config.toml
n_layer = 13
d_model = 128
n_experts = 128
experts_per_token = 2
d_expert = 96
d_shared_expert = 0
activation = "squared_reglu"
moe_layers = [0, 1, 2, 3, 4, 5, 6, 7, 8, 9, 10, 11, 12]
router_score = "sigmoid"
normalize_top_k = false
routed_scale = 1.41
balance_loss = 0.000924
balance_bias = true
router_cosine_scale = 10.0
init_std_router = 0.0155
lr_router = 0.00112
vocab_size = 4096
norm = "layernorm"
norm_eps = 1e-06
tie_embeddings = true
optimizer = "soap_variant"
lr = 0.00502
beta1 = 0.95
beta2 = 0.99
batch_tokens = [65536, 131072, 262144]
seq_len = 1024
train_tokens = 434300000
steps = 2905
dataset = "wikipedia_en"
Below are experts of layer 9 (counted from 0) of a mixture-of-experts language model. Rows are named router (the router's row for the expert), down (a neuron's output weights, with its number) and show model dimensions 0-127. Each number is 200 + 30 x the weight over its row's rms, rounded and kept within 0 to 999.
After each expert's rows: "comes before" lists some tokens at least twice as common just after its tokens as in all text. This comes from a sample of Wikipedia text that the model never trained on. Tokens count by the router's weight.

# expert 92
router,160,257,179,209,233,152,207,238,218,215,201,192,233,236,168,213,197,162,182,200,216,135,224,223,212,228,191,210,239,191,181,169,178,240,194,195,241,221,237,206,184,268,183,269,194,209,216,197,228,131,239,236,220,190,189,220,205,182,192,193,204,82,201,218,235,144,195,153,223,194,163,221,165,197,179,195,189,174,210,204,189,155,180,200,197,184,161,193,193,232,248,186,194,173,204,180,178,233,147,143,213,179,159,195,201,185,197,194,235,164,246,193,198,226,214,225,224,180,222,170,213,222,233,215,201,200,241,280
down0,203,194,201,216,177,188,184,189,151,251,223,183,190,211,234,168,180,201,194,198,176,167,212,210,207,215,198,208,224,221,188,193,241,200,196,216,201,240,179,212,268,209,192,172,240,177,143,186,175,244,195,199,175,221,173,208,170,229,145,214,191,217,215,206,229,208,121,218,179,195,170,248,188,234,217,208,162,192,213,185,164,243,221,146,182,267,150,175,181,237,176,161,235,128,166,256,233,156,214,204,269,221,257,154,185,247,218,192,232,226,197,190,178,228,201,262,195,195,164,193,212,187,156,195,239,253,191,169
down1,187,200,249,176,196,215,197,142,226,179,194,157,221,190,188,217,143,195,179,213,188,224,154,226,182,230,205,205,159,217,209,221,140,178,155,196,205,174,229,202,213,198,181,164,220,222,206,196,275,143,194,170,251,207,207,201,219,224,234,164,190,198,101,194,249,240,235,217,232,215,188,204,211,184,212,277,202,140,170,208,222,217,209,218,270,168,207,232,244,224,181,200,160,246,177,228,169,252,157,198,215,192,218,174,165,190,188,171,203,226,223,156,236,225,202,217,173,227,146,221,211,222,183,151,201,193,197,184
down2,230,186,203,166,215,189,185,165,196,202,196,235,257,226,177,241,236,204,187,181,192,180,185,240,205,186,204,223,169,230,150,217,188,122,247,186,173,238,244,232,237,222,200,201,173,150,189,173,173,153,214,208,206,194,210,235,148,220,201,210,228,217,202,205,196,190,186,182,212,207,201,206,225,235,209,221,206,137,218,231,258,220,230,235,120,123,166,211,196,126,256,236,233,161,219,185,194,189,212,185,235,172,207,193,180,240,138,202,219,201,169,211,196,177,240,218,238,174,157,175,155,250,217,188,172,192,241,215
comes before: " of", "ed", " to", "ing", " in", " for"

# expert 72
router,150,301,229,193,231,154,194,219,184,193,225,217,253,202,202,162,271,138,189,173,232,204,199,192,179,191,207,228,206,175,157,245,124,214,189,193,203,167,207,227,235,246,205,209,181,196,192,167,193,184,204,193,197,202,171,189,182,178,178,236,199,144,207,187,197,186,184,194,294,207,198,195,196,254,185,182,171,209,188,195,193,170,170,238,209,194,211,207,219,142,254,223,175,202,127,195,214,198,228,228,211,187,195,211,183,199,266,199,190,248,201,164,188,199,155,172,241,188,259,192,175,267,205,206,206,209,231,203
down0,251,214,201,160,180,199,177,218,161,247,244,246,132,215,210,212,247,178,210,214,188,196,170,208,177,179,207,198,218,219,203,160,239,152,203,187,185,174,200,181,212,174,187,166,197,217,284,162,193,239,178,208,203,237,184,225,200,164,194,192,223,229,230,183,198,119,166,172,181,220,172,221,212,236,274,214,202,227,211,220,195,163,217,221,208,224,120,205,216,181,199,138,220,184,161,202,218,211,234,131,199,216,231,223,210,172,247,285,177,215,189,182,178,175,148,194,198,215,203,201,202,191,213,236,207,143,187,239
down1,178,257,202,216,168,211,195,205,180,207,207,240,184,163,174,171,156,142,251,185,229,198,159,204,201,203,205,185,193,158,231,168,192,188,272,199,173,197,217,225,165,196,190,181,180,189,196,195,201,240,223,203,217,220,202,206,174,239,182,221,249,163,198,258,173,155,170,244,233,186,179,187,200,216,193,217,209,202,202,178,98,195,242,166,190,162,224,230,205,214,197,181,202,177,229,201,264,138,229,218,179,230,192,217,182,198,255,275,225,128,225,186,165,208,180,246,180,219,265,174,246,191,170,198,160,202,198,189
down2,175,191,215,194,183,203,185,235,193,151,181,182,207,170,199,177,181,160,247,154,159,143,207,195,245,181,239,231,172,175,194,193,200,251,291,181,170,170,240,168,190,234,215,205,187,230,189,173,262,162,217,183,250,159,177,196,248,200,156,194,180,170,218,201,229,207,212,220,203,180,157,234,165,198,217,187,239,250,174,227,185,191,243,250,243,228,212,188,194,195,158,207,236,199,175,195,190,263,176,228,205,169,171,207,140,164,225,186,230,198,253,207,170,199,239,168,246,253,237,210,192,229,194,183,177,167,164,220
comes before: " the", " of", " in", " to", " and", " a"

# expert 74
router,143,289,182,208,225,162,193,215,237,223,220,197,192,180,172,207,265,152,198,217,218,221,226,197,171,161,200,211,225,228,190,199,184,177,182,267,225,156,205,210,190,280,228,201,194,220,221,184,201,174,182,188,178,219,217,158,254,206,233,169,244,131,190,182,227,255,133,139,235,223,205,190,211,212,149,193,199,192,242,212,161,168,191,201,245,166,178,215,193,148,216,208,186,173,158,176,217,225,186,207,184,170,222,212,252,166,225,218,176,186,186,173,210,183,196,202,242,234,203,174,182,223,187,209,135,246,213,204
down0,214,199,214,159,207,178,219,265,202,202,160,226,204,206,167,236,170,172,211,182,211,218,238,237,142,176,133,198,213,229,260,234,238,204,186,188,170,169,214,228,213,201,140,230,152,201,206,244,187,223,146,161,191,155,163,214,238,181,171,187,194,202,161,248,201,168,267,174,145,198,235,227,213,183,218,180,181,224,235,174,214,229,200,210,227,261,251,119,199,210,251,211,242,171,164,188,177,189,212,181,188,204,198,215,245,208,261,161,158,191,230,162,191,173,213,197,228,171,223,171,217,190,188,206,199,198,203,217
down1,204,189,248,221,196,193,156,232,198,212,191,179,168,177,189,206,230,160,214,214,171,177,272,214,164,215,159,188,197,207,220,262,205,144,223,190,227,205,162,200,224,210,171,164,247,184,239,221,204,140,164,214,182,180,193,171,175,180,197,208,232,172,192,221,207,217,153,175,155,157,153,218,215,228,218,139,280,158,203,173,228,227,273,166,187,205,231,175,172,220,273,214,247,243,212,193,200,224,190,199,250,172,178,194,231,214,218,210,177,188,225,201,187,178,154,181,206,137,200,184,203,229,231,227,184,238,216,147
down2,225,237,197,207,238,189,145,145,202,175,239,223,234,226,143,242,225,230,188,196,220,172,209,196,214,207,207,213,155,215,216,214,131,151,175,162,185,211,202,228,172,161,157,191,163,215,221,209,252,188,140,241,231,179,191,219,189,232,164,192,233,219,170,216,156,220,180,207,222,198,238,173,190,203,138,173,191,192,202,229,218,201,192,214,152,237,171,114,202,144,219,248,211,222,175,181,190,194,203,207,244,207,263,182,259,158,236,206,207,193,181,192,178,255,187,157,213,242,207,197,239,225,199,237,229,175,181,219
comes before: " the", " a", " his", " in", " as", " University"

# expert 47
router,154,261,210,201,256,141,164,218,270,145,206,179,254,163,164,220,244,202,189,229,194,186,182,216,174,207,229,194,240,213,230,248,169,195,162,223,200,166,192,217,222,256,146,185,221,194,271,227,191,158,178,209,177,222,177,217,184,181,179,187,275,125,190,194,226,215,237,191,259,212,201,221,183,201,199,188,173,177,206,196,181,134,240,204,201,174,213,217,229,194,231,172,164,159,157,200,244,200,150,194,191,189,176,185,212,203,234,226,182,219,228,203,213,182,200,140,195,168,196,171,224,246,214,192,200,211,200,229
down0,218,167,160,219,180,232,196,222,208,261,176,159,260,206,166,167,258,239,203,203,195,231,231,192,217,218,178,236,204,191,194,236,206,210,218,233,185,172,220,189,196,194,182,204,219,200,197,190,202,243,165,218,215,216,163,215,184,153,146,148,225,115,209,212,200,167,212,181,194,213,236,213,182,220,165,175,174,188,125,227,196,237,193,136,210,237,173,170,224,210,169,188,186,188,190,194,199,185,201,163,237,207,185,178,187,213,202,258,231,166,249,253,194,258,239,215,131,231,196,203,221,234,180,137,171,250,160,234
down1,188,165,227,228,211,222,193,175,147,205,156,170,186,218,214,192,234,218,206,194,181,206,174,201,182,255,206,221,222,226,172,208,224,219,210,217,236,169,141,151,202,206,256,163,225,255,151,246,259,159,186,152,151,201,199,238,210,151,165,194,182,195,202,192,163,183,213,204,181,210,209,140,262,279,218,172,224,185,165,181,227,188,167,209,214,201,212,164,184,160,200,208,272,176,174,159,222,229,184,136,204,236,221,192,162,199,179,186,191,173,235,217,217,247,185,230,181,227,238,200,236,192,220,240,236,166,224,227
down2,217,214,192,199,193,199,226,207,303,163,248,209,169,183,232,190,224,160,228,243,197,245,179,163,215,222,198,189,202,181,214,148,183,210,160,190,182,151,193,215,193,202,199,204,199,237,239,212,207,234,207,167,157,172,213,178,181,159,243,179,160,267,155,212,233,211,150,189,198,176,198,241,193,216,179,177,186,204,230,218,182,214,184,225,177,187,173,250,163,167,174,195,198,195,267,213,180,197,196,255,151,214,243,228,196,180,185,264,247,251,195,186,180,225,160,170,204,193,108,191,223,218,176,155,227,168,198,200
comes before: " the", " a", " to", " that", " him", " his"

# expert 86
router,135,320,222,197,202,202,211,222,190,216,186,208,222,230,188,188,206,165,224,189,209,179,211,180,193,155,216,219,167,172,241,249,198,220,153,165,208,198,194,187,155,229,173,185,209,208,181,196,189,194,204,166,230,248,229,190,226,174,179,171,224,100,225,215,216,172,223,107,189,216,209,229,206,210,203,209,165,204,191,221,211,232,202,247,224,149,212,168,206,151,264,197,152,240,245,201,192,211,163,182,202,195,176,174,180,224,210,231,250,191,227,233,199,169,180,217,203,214,258,198,209,240,198,203,160,191,226,169
down0,190,208,186,238,205,217,155,241,178,188,171,164,205,164,207,220,197,195,221,187,145,179,268,227,236,197,207,224,192,138,268,221,245,197,175,177,113,216,195,228,208,261,168,214,192,177,239,198,181,155,202,195,182,239,195,190,182,203,279,235,239,185,176,167,173,195,138,176,182,185,221,205,199,221,186,252,209,212,218,190,222,235,212,172,190,209,227,214,261,211,172,137,217,212,152,231,263,163,201,194,240,200,127,229,222,214,206,181,246,218,215,215,198,197,180,188,151,187,206,201,196,218,164,204,207,173,200,169
down1,177,202,175,203,238,239,218,146,214,225,164,178,174,162,211,154,229,221,185,263,271,228,186,204,278,169,180,212,217,210,187,182,147,202,169,195,172,197,258,223,199,237,202,135,240,205,206,225,215,185,198,224,216,231,207,174,187,219,132,178,240,248,262,201,231,235,226,138,183,174,190,206,198,193,147,183,173,196,193,196,224,206,197,193,208,190,203,206,163,203,189,183,242,220,188,236,174,233,162,156,184,232,229,166,212,241,159,196,263,184,160,146,179,162,182,198,207,184,192,177,208,192,170,208,258,241,181,200
down2,180,192,174,197,235,178,167,117,184,200,224,186,219,212,224,199,192,184,200,181,189,182,262,222,238,202,173,207,199,178,232,235,270,223,196,178,231,196,205,202,228,225,237,211,258,187,145,170,176,194,191,233,242,193,233,184,138,224,222,245,203,126,159,205,180,199,192,196,201,183,191,250,256,248,214,229,159,197,216,202,227,167,231,184,213,203,225,198,182,220,156,175,253,244,170,180,170,177,197,244,150,172,161,206,215,171,211,187,194,210,231,174,195,186,176,293,218,224,217,243,159,197,158,178,194,187,155,177
comes before: " ", "|", " %", " Year", " Votes", " Team"

# expert 115
router,156,272,161,225,204,196,216,231,197,174,193,201,218,173,182,165,225,193,158,183,257,205,215,193,135,245,170,214,140,194,237,229,189,181,161,235,195,169,190,231,178,205,186,164,162,234,234,213,221,179,214,186,204,172,226,234,215,217,189,223,202,72,210,196,289,188,201,246,214,207,169,231,204,165,191,218,121,162,191,222,185,254,202,213,164,200,189,192,194,173,227,233,187,181,190,238,201,191,195,176,198,199,210,203,216,178,197,201,229,232,216,213,183,144,204,207,184,174,244,183,199,262,190,227,198,158,210,220
down0,226,190,170,193,260,241,189,223,181,195,231,183,182,196,212,225,247,269,210,164,245,194,194,210,189,177,193,165,165,158,206,176,200,209,198,262,151,184,181,231,197,233,193,173,187,218,222,164,193,205,220,229,208,132,200,193,144,205,193,193,185,198,239,217,175,223,172,238,223,202,239,163,193,251,123,243,184,264,166,168,223,152,221,227,232,132,160,237,159,200,215,177,191,209,181,201,207,131,186,167,180,205,222,235,192,167,165,230,192,222,182,172,263,194,237,202,233,185,171,212,163,203,228,227,228,205,199,242
down1,162,235,190,176,193,204,186,195,255,164,180,212,262,224,147,168,218,160,208,205,165,199,162,184,184,200,182,248,201,224,207,228,209,235,202,184,213,195,176,189,221,225,206,152,211,253,219,265,251,212,184,205,214,249,199,169,226,194,226,132,208,245,193,190,213,257,224,178,243,261,161,238,225,185,219,155,186,207,142,209,178,185,195,174,175,193,256,199,170,256,206,214,213,171,197,158,188,208,187,215,245,226,192,187,193,215,193,217,137,217,241,185,209,152,151,194,164,206,175,192,191,239,236,152,182,126,207,191
down2,240,213,263,196,244,185,250,214,231,190,175,221,199,173,166,213,220,256,220,223,218,200,214,198,236,212,215,205,182,204,172,146,132,213,177,224,212,226,221,188,176,231,187,196,225,221,220,208,185,220,186,157,227,194,235,136,254,159,204,191,172,236,244,219,170,179,166,174,172,217,157,203,150,172,252,183,208,200,191,201,221,182,181,151,183,145,176,240,187,131,218,202,245,227,221,178,209,223,211,177,174,168,225,183,174,196,209,174,183,124,195,233,189,184,224,216,199,162,191,166,245,295,199,198,151,173,185,194
comes before: " -", "1", "201", "202", "|", "2"

# expert 19
router,126,289,204,234,230,165,194,185,236,219,210,163,240,217,159,215,246,138,178,229,218,219,221,204,161,223,209,188,216,197,217,229,198,219,193,206,207,165,159,169,182,221,184,171,209,241,193,226,228,171,187,175,186,203,201,252,185,200,189,160,179,127,186,207,185,216,187,199,294,206,227,186,144,170,172,182,164,160,234,210,222,191,198,198,227,222,214,187,189,198,255,238,206,177,147,155,174,198,207,186,225,196,181,235,183,159,186,205,191,210,198,186,220,171,181,221,221,229,267,194,230,274,186,232,163,201,194,254
down0,164,254,171,210,257,192,255,222,244,225,235,189,180,201,185,182,218,191,207,203,183,160,212,168,178,169,201,221,185,193,191,137,150,176,177,162,134,180,270,208,170,177,199,194,233,196,147,171,222,222,193,217,162,237,172,226,197,209,181,217,206,246,238,229,154,200,181,208,148,212,188,210,176,163,185,211,201,199,226,160,225,212,202,205,172,222,213,220,226,238,216,226,210,179,220,182,185,254,164,271,200,207,235,204,138,216,189,232,201,249,165,147,189,187,175,240,159,176,123,179,234,259,185,225,195,210,226,202
down1,169,194,245,241,192,192,186,154,222,214,206,198,202,208,215,219,228,211,173,219,286,152,177,199,182,223,185,217,220,172,195,153,176,192,219,227,178,224,233,216,180,241,160,183,214,226,133,144,184,260,190,193,152,152,211,194,191,247,217,168,170,218,237,223,206,222,194,219,240,142,207,181,194,217,254,216,194,182,173,198,226,176,181,223,173,188,180,273,223,194,222,208,254,183,202,179,291,187,198,185,180,172,192,180,197,220,226,275,178,217,165,217,134,221,203,208,140,183,199,174,218,186,162,221,157,205,195,187
down2,190,237,196,206,207,209,156,238,208,197,197,206,224,186,200,266,175,196,270,195,186,200,176,189,191,227,180,211,192,222,197,229,184,145,156,198,209,205,164,179,212,185,183,212,155,201,253,210,212,150,247,196,135,213,203,124,179,217,179,236,228,238,185,186,179,233,231,231,184,175,227,181,220,217,186,183,160,188,239,225,221,199,169,195,204,209,170,164,228,179,186,222,184,215,209,213,205,224,209,204,221,170,107,140,235,194,288,214,196,110,170,246,159,153,224,197,230,210,209,176,239,230,187,211,199,182,230,236
comes before: " ", " the", "ly", " life", " his", " office"

# expert 105
router,125,281,163,218,200,161,221,234,215,206,206,193,250,222,168,200,236,185,175,209,183,231,239,184,167,216,213,152,263,207,227,234,172,207,194,234,174,176,212,217,126,187,185,212,116,230,193,208,191,161,183,169,220,190,146,218,194,210,200,182,195,139,178,223,221,178,229,155,270,207,192,186,171,187,159,220,201,163,229,187,205,158,219,196,209,198,201,163,199,178,281,262,181,171,234,180,202,254,179,219,220,224,214,218,200,186,182,207,170,226,189,194,186,187,226,205,201,199,200,209,225,265,231,195,182,191,220,246
down0,228,218,240,228,243,154,225,202,167,152,232,232,184,204,245,157,216,182,187,212,186,178,131,185,226,192,175,134,220,147,182,205,134,169,193,133,196,198,239,237,229,181,155,223,235,233,141,182,229,224,189,177,228,240,194,216,178,248,221,211,212,164,167,198,210,193,188,189,128,185,155,188,209,169,213,216,172,175,192,192,238,206,265,216,210,222,247,210,192,172,196,176,201,231,182,263,214,220,224,196,180,240,185,184,196,231,190,188,213,265,179,172,193,263,224,203,194,193,206,150,211,166,220,190,167,177,227,205
down1,184,236,178,210,183,238,186,164,207,179,184,218,194,215,207,240,222,215,239,174,191,223,151,162,214,236,186,196,187,163,205,206,272,257,188,183,164,176,210,186,186,220,180,159,110,260,162,173,177,252,215,221,187,168,203,218,209,198,193,171,187,223,225,184,198,238,208,209,199,181,166,212,210,180,194,168,178,196,235,157,256,184,177,181,124,203,195,187,250,204,223,228,170,230,208,211,229,183,240,292,234,148,201,170,174,259,183,193,197,190,163,222,143,235,186,219,244,213,239,200,190,184,184,194,153,228,187,234
down2,196,166,210,246,237,182,172,208,200,221,214,177,185,259,167,239,221,208,215,171,180,215,232,212,160,185,207,143,199,244,272,208,245,258,208,185,136,238,219,157,142,176,224,201,168,173,163,214,190,198,191,193,211,192,202,229,190,195,197,241,183,231,184,175,209,207,206,209,249,137,221,156,237,207,184,212,192,172,227,225,239,185,210,179,213,206,170,239,153,208,205,219,219,146,156,173,168,240,162,189,196,165,251,195,211,180,154,201,176,276,187,165,148,196,261,219,196,180,172,191,221,211,194,209,205,150,196,258
comes before: " ", "ady", " –", " -", "===\n\n", "ersey"

# expert 127
router,130,262,180,192,209,159,181,266,171,156,190,205,196,210,186,178,194,158,217,184,185,196,195,188,204,226,216,225,235,168,194,217,158,208,156,220,167,177,240,253,217,177,163,244,176,234,206,168,224,155,254,210,165,208,154,174,209,159,216,208,178,125,196,185,212,221,244,192,213,255,187,212,218,236,173,240,210,207,260,203,207,155,222,187,194,162,198,209,207,203,270,212,210,167,220,181,220,250,162,169,165,242,180,193,187,201,188,213,215,194,217,181,172,148,203,194,216,266,264,216,156,232,229,179,189,165,223,208
down0,232,219,174,199,169,180,161,195,232,261,172,197,257,106,178,252,200,171,226,172,208,247,200,175,158,200,193,250,194,268,205,255,182,188,238,167,207,155,164,242,166,187,205,197,208,209,215,228,162,196,199,218,201,191,229,216,196,223,227,181,241,143,160,221,163,216,224,229,223,184,197,223,188,141,193,254,179,214,144,194,205,222,183,193,221,196,242,172,232,249,204,212,163,200,189,186,153,174,228,182,195,219,159,143,208,200,174,150,196,166,231,157,224,229,171,178,170,232,197,225,222,174,198,225,228,204,230,224
down1,219,221,185,207,205,154,207,199,210,194,193,209,179,248,174,213,165,135,213,214,166,192,195,196,191,181,215,194,201,152,203,189,155,209,131,151,234,203,194,187,172,215,169,246,263,206,269,175,171,180,195,188,200,251,205,209,154,175,208,271,220,234,239,202,177,205,207,213,205,181,206,199,272,225,154,250,219,197,242,171,163,166,242,205,177,178,203,185,186,189,179,213,163,201,148,184,258,200,164,176,141,192,224,253,211,185,183,204,228,205,178,246,235,189,239,230,261,229,199,209,134,205,242,217,213,234,193,171
down2,220,231,220,182,225,175,260,193,234,209,220,202,251,201,197,249,175,174,195,222,180,186,186,232,223,202,218,202,182,175,227,196,186,254,175,191,236,162,199,200,190,222,198,219,153,138,201,218,121,230,162,138,179,209,232,191,202,219,234,222,184,210,241,150,187,239,147,213,204,267,189,254,171,179,215,193,152,189,224,237,192,216,175,167,191,202,190,228,166,185,198,244,162,238,193,202,191,202,160,181,214,149,168,224,206,166,191,145,207,263,195,227,194,203,199,171,182,177,199,242,117,174,168,266,223,201,173,220
comes before: "ions", "ing", "ive", "ed", "ion", "ual"

# expert 75
router,169,260,175,235,219,119,175,197,220,214,204,189,218,201,207,188,191,184,156,175,191,215,220,239,204,208,208,191,211,180,192,184,188,186,187,192,259,210,214,269,231,217,188,234,193,176,208,188,240,156,221,196,222,211,204,213,248,214,202,130,171,99,141,237,168,162,187,191,247,289,207,236,199,169,138,174,227,180,189,197,213,194,206,223,202,211,176,205,192,189,278,230,211,148,207,206,187,231,221,178,187,252,201,198,200,163,204,198,179,200,222,156,198,200,238,212,229,200,268,207,209,211,237,173,164,172,203,211
down0,214,230,219,208,155,191,211,152,215,192,183,220,239,217,221,180,188,176,216,196,149,152,193,175,215,192,238,217,200,167,213,261,159,191,242,218,158,171,174,165,227,194,147,190,231,162,242,185,227,209,211,181,184,218,227,186,187,272,266,211,227,228,159,202,194,237,224,204,242,201,286,200,157,170,172,215,271,185,177,214,265,234,189,206,144,185,209,187,189,220,194,205,209,208,186,192,142,224,244,238,183,210,230,190,194,206,207,205,218,153,155,183,156,220,168,166,195,157,178,220,155,176,213,134,207,206,221,192
down1,185,232,127,145,163,205,210,192,219,193,192,205,230,215,251,211,187,194,205,179,205,203,137,175,220,183,194,188,184,273,158,226,253,209,158,171,166,172,195,232,190,165,148,198,203,180,200,243,247,222,216,205,240,208,239,263,182,208,166,214,209,234,178,196,234,214,202,212,202,149,248,216,234,143,200,183,223,182,216,279,165,191,219,181,210,217,206,137,200,168,257,220,225,211,213,176,155,204,167,151,229,163,232,160,218,191,225,185,197,201,235,203,191,159,226,183,233,192,169,225,258,197,204,166,222,191,212,155
down2,192,178,201,243,110,215,214,207,194,265,188,194,209,210,203,165,241,171,183,180,240,167,220,174,254,167,200,193,221,180,182,165,192,223,180,220,227,221,243,225,199,201,218,194,204,217,184,235,261,149,233,244,167,171,202,175,218,194,185,188,134,243,162,231,202,187,219,211,189,257,218,225,146,243,131,185,233,219,206,182,233,211,248,184,237,256,176,183,183,192,192,145,206,240,197,205,216,208,206,263,179,195,229,195,206,194,171,181,227,151,187,191,190,190,200,241,243,147,204,159,212,155,162,197,200,195,165,153
comes before: " of", "al", "ary", ",", "isl", "s"

# expert 81
router,96,322,193,250,207,190,156,225,280,195,187,223,246,204,173,163,225,188,171,205,202,170,161,188,190,199,195,197,229,178,220,237,163,214,155,170,205,199,188,208,217,218,206,168,192,235,234,189,227,181,219,228,204,203,223,208,208,184,176,161,241,111,151,234,165,216,195,198,240,216,219,186,175,223,180,234,192,179,183,211,199,153,212,243,242,180,215,187,191,195,234,234,174,191,194,195,217,201,150,187,203,218,172,214,219,196,189,217,186,218,216,173,209,178,218,187,211,227,233,199,212,253,231,198,185,188,247,263
down0,141,231,210,202,199,190,212,119,236,176,171,233,193,204,160,196,188,192,185,212,179,194,210,172,171,193,213,175,181,172,217,183,181,220,228,220,252,168,205,138,232,149,241,226,140,186,174,161,230,196,231,156,233,294,225,147,161,245,197,214,189,190,208,226,248,184,244,228,187,184,173,187,204,188,200,211,203,259,179,144,207,143,197,205,232,206,219,230,209,174,221,185,254,209,214,211,188,218,270,214,170,215,231,248,203,234,157,145,188,197,170,199,193,205,231,236,198,213,176,215,178,210,184,251,214,176,189,175
down1,215,220,181,159,207,160,207,176,190,231,204,214,213,187,227,207,134,224,184,185,163,207,278,211,211,180,186,224,216,230,189,240,243,188,223,185,218,201,132,171,171,183,159,157,200,197,183,228,156,262,236,226,223,250,215,237,165,210,208,165,167,200,194,144,244,206,211,203,189,174,212,194,249,171,175,211,186,191,195,234,212,243,200,203,204,229,134,171,230,251,173,226,189,256,213,138,212,166,248,214,196,162,184,227,232,168,203,153,194,203,216,197,203,207,123,200,172,167,248,232,190,162,165,250,217,228,196,196
down2,191,238,208,190,212,165,181,187,210,170,219,218,189,235,277,186,151,207,249,214,175,213,171,196,236,179,223,227,221,154,215,191,257,212,217,220,178,174,205,217,256,219,175,185,164,180,233,183,162,179,195,184,207,251,164,214,219,189,166,222,236,267,184,222,208,216,174,224,211,152,123,220,209,183,121,227,237,221,185,197,231,221,218,161,172,220,177,200,152,240,207,189,179,216,198,209,187,177,163,180,214,225,250,194,185,225,177,209,210,235,218,194,181,161,194,215,173,283,159,138,140,188,210,136,193,212,210,212
comes before: "-", "–", " Yes", ".", ":", " —"

# expert 15
router,140,313,200,199,231,180,171,241,209,162,204,189,241,165,163,132,216,197,168,221,210,201,195,196,176,218,214,201,235,195,200,224,177,275,209,181,232,182,158,260,211,246,211,188,187,211,218,181,157,198,214,194,191,197,222,228,201,173,202,136,218,157,160,202,235,218,216,168,258,207,207,208,173,176,164,235,168,171,246,203,198,222,202,248,214,220,186,190,210,172,284,203,219,184,165,195,191,155,142,213,221,171,205,205,206,222,179,219,186,189,222,218,218,192,217,190,258,189,202,164,193,239,234,187,168,154,192,241
down0,157,193,196,182,248,183,203,225,258,216,201,221,184,146,180,139,240,253,297,201,192,193,192,176,186,254,202,184,198,198,148,245,194,132,190,172,199,164,157,187,172,211,185,203,247,172,165,268,191,242,215,203,190,182,211,222,209,200,177,176,210,226,150,170,226,245,244,173,232,190,217,201,180,165,263,176,235,195,187,200,219,232,276,216,211,205,149,183,140,213,200,173,157,185,191,220,204,230,214,183,222,216,203,186,187,213,206,179,167,184,212,217,258,238,203,195,209,191,188,172,212,153,187,167,247,191,193,197
down1,248,189,198,218,198,175,202,188,225,207,182,239,210,267,194,244,238,248,166,218,201,254,212,162,201,185,180,160,150,203,243,224,205,170,188,229,197,200,208,179,202,210,229,179,128,221,216,174,176,213,212,186,189,207,179,209,182,156,188,149,177,166,233,162,255,195,173,235,149,240,177,196,177,231,167,192,188,231,233,231,215,202,198,218,210,234,136,216,183,209,194,196,168,226,184,158,212,214,229,172,220,294,189,190,177,180,183,248,132,225,258,199,143,235,187,195,193,218,189,183,160,198,200,226,232,210,137,152
down2,131,231,177,184,224,189,190,201,211,214,198,211,240,152,209,247,235,231,197,253,204,188,189,204,177,216,223,206,165,196,168,202,224,187,205,202,170,165,258,142,231,138,226,238,240,264,219,217,142,177,156,193,223,205,186,162,253,209,210,189,184,223,208,193,173,197,211,215,243,195,237,265,195,181,169,230,220,208,162,228,228,219,154,197,172,185,188,232,164,240,159,240,143,152,211,198,195,172,234,251,161,243,168,219,168,173,214,188,249,198,171,215,196,230,152,176,197,191,231,196,172,158,177,176,231,208,234,173
comes before: " |", ",", " (", "i", " K", "\n"

# expert 17
router,139,266,170,237,256,182,197,223,188,187,218,171,224,188,160,199,250,174,184,185,205,225,205,255,173,164,232,188,235,216,180,199,219,255,220,210,227,178,189,208,217,209,174,190,146,255,203,167,228,167,157,196,176,217,219,221,205,212,216,153,162,123,157,263,186,220,195,150,263,221,196,187,181,192,215,253,189,136,204,195,220,185,229,231,226,197,202,185,218,210,230,241,173,187,185,147,190,192,176,169,168,209,220,172,237,203,202,230,226,199,194,165,140,149,235,191,208,209,209,180,189,265,235,188,191,208,244,217
down0,205,220,242,221,186,228,174,223,169,199,162,213,179,218,251,194,151,177,188,182,170,174,180,213,192,223,219,151,139,166,212,193,163,170,203,208,260,238,235,213,206,289,214,212,224,208,247,193,247,189,185,220,172,223,236,226,185,224,179,205,201,174,183,176,161,197,210,177,251,171,224,209,199,219,195,223,224,217,169,205,194,212,231,155,273,163,134,229,253,178,171,177,162,168,206,154,144,172,226,240,183,237,240,195,195,135,239,221,185,178,201,205,159,205,218,201,235,176,195,188,144,168,221,203,203,192,239,236
down1,194,200,156,206,185,208,221,218,220,189,211,183,187,164,164,225,211,192,196,229,205,191,192,200,223,171,210,225,162,182,220,187,189,191,180,200,207,198,239,189,159,183,196,232,241,225,223,145,136,180,138,225,251,226,253,199,202,198,187,159,246,218,221,226,214,189,254,230,210,171,176,198,165,180,189,197,257,243,241,230,233,194,187,137,237,139,206,231,166,174,207,217,115,204,156,201,197,242,176,243,137,214,217,215,178,261,214,201,231,163,227,180,211,163,212,207,145,192,149,191,228,212,199,250,225,196,267,190
down2,222,180,239,219,224,230,265,208,234,206,171,206,165,208,172,155,172,208,168,219,177,212,227,209,179,203,223,222,275,191,200,189,209,206,163,166,184,227,163,237,197,258,215,231,198,142,203,170,234,198,161,160,222,231,155,241,255,214,197,213,202,210,209,283,227,177,254,173,182,170,168,169,213,158,216,165,181,197,129,234,169,216,240,179,222,172,225,187,212,190,224,191,203,191,198,238,174,213,167,183,193,188,215,175,218,220,248,175,242,130,164,163,168,144,192,181,172,204,224,179,153,170,198,242,205,176,217,215
comes before: " ", "ction", "ct", "ch", "ce", "ity"